config = dict(
    experts_per_token=4,
    d_shared_expert=64,
    router_score='softmax',
    routed_scale=2.0,
    balance_bias=False,
    router_z_loss=0.001,
    init_std_router=0.0324,
    vocab_size=8192,
    tie_word_embeddings=False,
    optimizer='soap_variant',
    beta1=0.95,
    max_seq_len=256,
)
Below are experts of layer 3 (counted from 0) of a mixture-of-experts language model. Rows are named router (the router's row for the expert), gate (a neuron's input weights, with its number), up (a neuron's input weights, with its number) and show model dimensions 96-191. Each number is 50 + 12 x the weight over its row's rms, rounded and kept within 0 to 99.
Before each expert's rows: a language model's description of what the expert responds to; "comes after" lists some tokens at least twice as common just before its tokens as in all text. This comes from a sample of Wikipedia text that the model never trained on. Tokens count by the router's weight.

# expert 25
What it handles: First capitalized pieces of proper names in lists and tables, such as Bl, Sch, Lu(na), Mil(waukee), Cr(imlin), New before York.
comes after: ",", "-", ":", "\n\n", " of", " \""
router:40 64 56 41 55 25 63 44 58 47 33 67 39 40 45 54 37 58 76 39 47 46 44 70 49 52 65 51 45 55 56 49 39 77 69 51 66 49 35 34 43 56 58 54 50 45 56 49 57 53 59 38 54 35 50 55 49 40 53 43 61 49 40 47 46 62 52 58 37 45 41 31 56 34 59 51 66 52 46 49 58 51 38 74 63 41 61 76 53 43 40 82 51 50 77 54
gate3:67 43 46 25 43 62 46 51 41 40 53 58 38 61 70 54 51 45 44 53 48 41 49 75 52 33 40 60 45 45 40 52 76 46 47 32 35 31 54 38 68 46 38 32 46 52 40 46 63 59 62 67 32 74 53 49 41 33 51 49 59 70 44 32 44 47 51 35 46 47 44 54 50 62 52 53 57 70 84 56 48 47 51 63 45 49 70 53 43 44 59 47 65 28 38 36
up3:27 41 50 73 50 55 49 52 48 58 48 40 56 40 46 48 52 42 46 48 48 49 45 22 55 52 61 41 48 45 47 43 09 50 41 56 61 57 45 59 35 58 52 57 61 54 51 40 42 49 52 42 54 51 53 43 59 49 51 47 43 31 60 55 58 32 44 58 48 57 60 43 65 38 52 44 36 20 18 51 63 40 54 31 51 44 54 36 62 40 48 56 32 81 55 49

# expert 61
What it handles: Capitalized opening syllables of foreign names and surnames, such as Ru in Ó Ruairc and Rurik, Ga, Fe, Dan, Pu, Ca(en).
comes after: " of", " the", ",", "-", ":", " de"
router:38 43 34 41 41 71 60 35 44 41 49 74 44 45 53 49 41 55 44 30 51 39 58 46 48 56 83 61 43 59 57 48 36 48 38 51 39 61 52 35 45 57 60 54 41 27 48 37 66 43 54 48 64 50 62 68 34 51 51 41 68 47 37 64 49 22 63 59 44 55 36 36 52 47 38 48 42 53 61 74 42 74 50 51 65 37 46 58 58 57 27 45 47 55 79 43
gate3:33 61 68 31 29 47 48 50 53 40 57 65 46 58 46 52 54 64 56 60 57 31 81 70 68 51 67 36 59 61 55 25 21 50 58 53 43 53 53 36 30 46 56 75 49 38 54 50 43 44 71 36 50 50 62 47 54 36 56 53 38 54 54 53 54 28 60 55 69 47 49 46 48 54 77 52 47 24 60 62 38 66 47 46 53 36 64 51 56 50 39 47 34 58 65 76
up3:42 69 62 52 45 32 47 62 54 50 34 47 43 49 56 61 48 50 56 29 66 60 48 52 41 31 41 53 34 14 53 45 58 75 68 43 47 57 57 28 41 57 40 47 59 50 38 45 54 34 25 67 54 54 54 37 36 66 22 56 54 60 40 64 28 48 35 56 35 52 28 28 80 49 52 37 30 21 28 33 52 60 58 45 46 75 39 54 27 45 59 49 38 34 67 50

# expert 63
What it handles: Month names before day or year numbers, like May 2025, 29 September, plus common given names like John, Robert.
comes after: " |", " on", ":", " in", "In", " by"
router:56 59 51 26 49 57 57 36 69 35 60 55 44 36 50 61 57 46 47 54 38 38 61 50 51 60 64 53 63 47 59 50 42 64 65 53 54 57 53 30 50 57 54 76 59 48 47 27 52 51 54 46 51 56 43 51 36 39 56 32 68 57 53 38 60 39 79 35 16 50 40 34 61 45 66 58 28 56 60 63 47 66 45 76 57 56 54 69 54 55 46 52 37 44 51 48
gate0:73 52 30 48 38 64 15 50 46 40 52 51 79 62 44 52 51 60 60 56 53 39 53 51 48 41 42 38 33 36 47 45 45 48 65 38 48 52 50 45 54 59 62 54 72 54 37 52 52 51 54 44 39 51 52 34 38 49 50 32 54 47 36 58 30 44 44 62 65 56 60 45 58 43 32 44 44 52 32 65 53 66 38 39 55 37 26 55 76 43 36 44 81 48 40 43
up0:31 40 74 59 59 30 82 44 46 57 43 60 29 39 59 63 58 40 55 62 48 65 40 55 45 53 33 47 63 72 49 57 57 63 40 54 55 50 70 66 44 47 28 45 47 36 50 48 62 44 39 57 60 52 57 66 42 67 51 57 38 64 55 40 59 57 56 52 32 50 48 47 40 68 59 41 55 29 69 33 47 50 33 58 47 51 55 46 42 66 57 62 19 56 78 59

# expert 19
What it handles: Subject pronouns he, she, it, they and who before verbs, plus words like also and not and -ly adverb endings such as merely.
comes after: ".", ",", " that", " was", " where", " is"
router:59 52 53 36 64 59 71 45 64 47 49 40 47 50 48 53 50 71 47 51 41 48 47 44 36 71 52 68 44 67 69 54 42 54 67 44 61 70 52 33 33 48 45 57 54 40 34 30 52 40 79 42 40 57 33 61 53 44 32 45 50 34 44 51 58 48 53 52 45 53 60 28 63 44 56 66 58 54 54 61 65 67 25 61 70 43 55 53 41 68 45 59 36 50 64 39
gate0:46 49 43 57 65 65 68 60 50 34 54 52 45 41 32 55 21 38 40 57 57 39 46 68 52 56 59 42 58 51 45 31 47 64 70 52 31 60 44 40 51 23 63 48 60 63 71 61 44 61 72 61 56 58 68 52 42 73 51 69 61 42 42 31 51 39 66 51 55 25 40 57 58 51 37 63 57 62 56 27 61 15 64 66 68 53 56 38 48 26 36 53 55 46 42 54
up0:44 48 44 53 63 58 63 43 47 66 43 65 57 42 37 56 30 47 28 51 66 44 42 62 55 43 66 54 48 42 46 33 38 71 71 54 48 62 73 38 49 34 42 21 57 58 64 43 54 59 65 37 62 71 71 39 40 55 43 68 62 46 38 33 62 55 54 50 64 37 52 65 75 60 54 68 60 72 59 41 57 25 62 44 50 45 40 32 53 33 51 35 54 44 41 52